Experts of a small language model: 64 experts in each of 19 layers.
Below are experts of layer 8 (counted from 0) of a mixture-of-experts language model. Rows are named router (the router's row for the expert) and show model dimensions 0-223. Each number is 128 + 24 x the weight over its row's rms, rounded and kept within 0 to 255.
After each expert's rows: "comes after" lists some tokens at least twice as common just before its tokens as in all text; "comes before" lists some tokens at least twice as common just after its tokens as in all text. This comes from a sample of Wikipedia text that the model never trained on. Tokens count by the router's weight.

# expert 25
router [130 107 110 157 154 132 100 178 113 108  84 118 163 114 105 160 113 123  83  83 152 153 112 142 112 123 141 109 121 142 153  86 163  99 155 129 163 145 143 106 128 125 108 146 112  88 108 122  72 130 124 104  78 132 148 113 137 139 153 157 128  92 137 127 142 106 122 142 140 126 125  95 121 143 105 154  84 140 130 131 124 161 151 125 106  90 109 132 177 107 113 122 139 136 132 134 129 123 150 161 132 114 165 113 106 116 121 120 112 125 150 130  82  89 149 136  70 147 139 136 102 128 143 113 100 101 140 113 151 145 136 152 118 140 122 155  45 138 164 117  97 142 113 123  90 161 115 163 121 102  80 135 178 117 111 126 137 130  92 130 160 128  81 120 151 134 143 134 126 188 147 110 115  73 166 108 132 163  98 155 140 117 106 150 146 132 100 145 115  96 150 118 128 150 152 120 140 143 143 115 149 106 129 145 124 114 112 152  83 104 151 161 137 172 115  90 129 154 137  94 134 106 100  87]
comes after: "\n", " |", ".", ")", "==", "==="
comes before: "|", "\n", "-", "==", "The", "==="

# expert 57
router [120 104 114 123 144 105 114 131 133  87 131 124 121 112 113 134  96  86 109 114 130 117 111 107 109 136 166  99 119 138 137 103 141  94 150  81 169 136 162 147  86 121  98 155  82  98 103 126 114 156 144 102 115 124 118  94 111 115 159 146 139  93 156 127 142  84 134 139 125 159 158 100  87 171 121 139 128 148  96 132 117 144 147 130 124 102  93 123 189  87 142 144 149 144 133 110 125 135 125 160 162  96 152 120  95 112 112 117 123  85 149  94  92 122 134 138  91 161 110 160 152 112 163 133 108 101 123  95 175 166 145 149 110 182 104 124  92 154 125 109 125 152  97 146  93 157 112 146  98 109 115 133 126 104 106 143 104 111 101  99 143 123 105 126 133 137 168 145 109 162 146 126 118 110 204 127 147 138  97 154 131 110  93 106 136 130  98 140  82 117 125 119 113 126 158  86 157 118 105  97 149  69 147 152 151  98 105 136  82 137 123 140 124 131 119 144 127 116 150 103 145 136 104  89]
comes after: "\n", " ", "-", " (", " in", " s"
comes before: " ", " \"", " a", " S", " D", " K"

# expert 42
router [134 110 119 144 143 119 124 171 136 118 114 121 127 134 128 139 113 141 114 105 150 151  82 130  98 150 162  98 128 159 135 110 162  91 183 104 173 168 152 109 106 129  79 156 125  96 117 112  70 137 138 114 125 116 118 105 137 134 160 163 135  92 159  96 130 139 146 147 134 161 155 104 119 147 104 117  78 141  79 162 157 139 122 116 115 117 117  97 164 102 152 148 158 134 129 121 134 133 134 139 136  94 157 134 107  93  75 109  92 128 146 102 104 111 125 142  79 199 114 145  97 135 154 100  74 142 122 103 152 170 155 136 114 170 122 152 107 157 120 108  94 124 128 107 116 130 110 145 120 124  96 129 135 126  83 149 127 143  71 100 169 142 110 133 162 154 164 166 120 159 147 111 119 111 187 124 122 142 116 147 131 108  90 158 144 148 112 150 126 106 136 129 107 161 144 118 126 124 156 111 140 101 144 159 138 128 118 150  97 128 140 165 128 144 104 126 131 155 124 102 171 116  96 135]
comes after: "\n", ")", "4", "5", "%", "6"
comes before: " ", "\n", " S", "|", " D", " P"

# expert 5
router [143 108 109 126 153 118 127 161 107 124  94 129 146 153 115 114 125 124 100 132 155 177 118 156  92 136 137 109 117 169 141 102 137  92 189 129 162 161 150 124 119 136  84 141 121  98  90 114 101 145 165 121 114 127 125 110 124 124 185 145 133  90 150 101 111 105 155 137 127 153 126  77 126 156  94 126  89 143  84 158 146 120 175 128 116 118 118 123 181 129 142 119 127 136 136 158 111 130 146 160 138 119 149 120 113  91 112 117  92 137 156 138 120  99 139 158 107 139 116 173 124 123 142 121  89  80 122 123 160 172 133 152 118 127 142 141 114 168 114  83 113 155 121 113 107 134  94 148 130 137 118 122 133 124  67 118 111 130  78 100 143 136 109 127 144 128 177 119 123 134 123 116 124 116 184 130 108 167 109 175 142 119 104 158 136 162  87 133  70 105 137 120 123 140 141  86 153 154 123  83 130  85 122 134 135 129 127 201 109 114 163 153 120 107 111 125 115 124 128 117 160 131  83 121]
comes after: "\n", ".", ")", "\"", "4", "%"
comes before: " ", " \"", " S", " D", " M", " P"

# expert 59
router [143  94 104 142 147 123  81 183 119 115 143 127 139 128 110 143 105 121 101 121 132 135 108 124 104 103 146  98  86 123 152  67 174 106 164 124 188 157 148 102 109 139 110 132 105 122 116  80 100 148 165 114  79 155 168 112 157  76 155 173 126 109 147 110 151  95 149 172 106 131 126 110 115 165 104 167 100 173  99 151 129 120 134 125 135 114  97 108 125 129 139 111 159 136 137 133 103 151 163 134 142 106 137 110 110 116  99 104 115 101 147 108 118 102 163 155 127 155 122 140 120  97 126 107 114 149 148 119 178 173 149 145 124 131 138 142  95 140 140 102 115 140 113 119 121 153 110 162 136 115  89 152 147 125 129 127 144 160  95 102 147 136  98 136 145 155 137 142 124 146 157 117 119 103 150 116 123 118 121 174 129 109  74 140 134 136 109 161  99 123 164 116 129 172 149  90 128 166 143 112 144  85 149 139 143 113 108 130  99 104 152 158 136 118 122 117  93 176 164  90 163 127  94 130]
comes after: " |", "|", "0", "2", "8", "9"
comes before: "1", "2", "3", "0", "4", "5"

# expert 45
router [156 120 132 130 159 106  88 164 122 101 102 135 119 148 116 159 110 121 131 137 136 138 128 103 121 106 158  97 127 156 128 133 150 109 154  84 115 167 135 106 117 131 114 143 114  71 132 105  98 156 159 102 113 154 129 120 151 120 162 139 117  62 104 119 107 116 152 147  98 132 137  85 103 134 121 145 108 131  63 171 127 132 149 103 138  89 120  93 144 119 122 120 123 124 173 139 153 144 165 125 167 120 149  96 117 112 103 108 117 112 135 126 106 122 164 172 125 151 112 109 132 109 110 119 116 131 116 125 169 167 151 155 114 156 130 138 121 155 118 134 148 166 126 110 106 167 114 165  96 125 114 164 163 116  60 135 150 148 126  95 159 118  82 106 131 140 146 114  81 132 154 101 132 125 130 125  81 148  82 153 138 103  82 141 124 155  91 144  95 138 135 104 104 150 146  99 143 133 135 119 144 147 139 126 119 107  62 170  99 108 140 144 108 124 113 122  70 136 147 105 152  90 131  97]
comes after: " in", "1", " F", " P", "2", "9"
comes before: "1", "2", "ant", "ted", "ol", "ign"

# expert 12
router [129 114  94 156 167 107 106 146  89 110 110  79 131 133 100 128 146 105 102  91 134 152  85 138  84 137 149 100 129 172 170 140 168 113 112 138 158 163  98 119 104  94  97 151 145 131 126 115  89 147 140  90 124 158 154 112 140  99 143 141 138 122 158 113 143  97 120 130  96 140 171 131  99 179 107 133 113 146 128 139 137 125 126 132 111 119 108 136 134 118  95 119 135 145 126 127  99 134 145 159 138 145 127  95 109 100 125 112  95 162 138 103 103 100  94 153 136 136 107 113 124 104 151 123 114 109 102 112 131 161 160 168  99 128 129 135  90 151 146 109 106 167  79 132  77 134 103 136 109 114 102 127 146 102 116 151 150 128  92 145 137 134 124 137 134 135 150 150 116 121 156 105 105 103 195  94  87 134 117 184 124 104 110 155 153 132 139 132 133  82 198 120 140 151 143  87 108 155 123 119 149 126 141 163 164 125 112 152  85 108 129 155 148 113 115 147  92 141 143  98 173 135  83 110]
comes after: " ", "1", ".", " of", "–", " l"
comes before: "9", "0", "8", "7", "3", "5"

# expert 29
router [141 106 123 137 145 121 122 174 133 106  83 111 138 143  90 175  87 134 118  85 141 149  99 123 111 145 139  94  79 144 169  92 119  86 169 121 155 154 154  95 104 124 106 144 124 125 137 118  89 145 136 123 116 161 140 115 145  89 142 147 129  88 147  97 149 130 132 182 123 154 137 127 105 156 102 143  57 150 119 146 129 135 151 119 120  93 136 113 125 140 134 116 150 150 136 128 120 134 150 146 125 130 146 111 129 102 110  80 129 127 141 120  98 113 151 151 117 149 119 127  77 101 129 102  93 126 113 124 149 173 151 134 107 136 153 139 108 149 141  94 107 134 133 103 125 153 140 158 136 114  98 118 150 130 124 169 169 147  87 121 137 145 142 145 160 145 160 150 134 163 151 120 126  97 176  85 120 144 128 165 131 115 106 126 142 169 127 157 101  92 146 102 130 152 133 128 158 158 148  80 177 118 156 151 156  87  93 162  91 113 135 188 154 157 103 125 128 159 125 106 167 126 107 115]
comes after: " |", " ", ";", ":", " (", "ian"
comes before: "0", "1", "2", "3", "4", "5"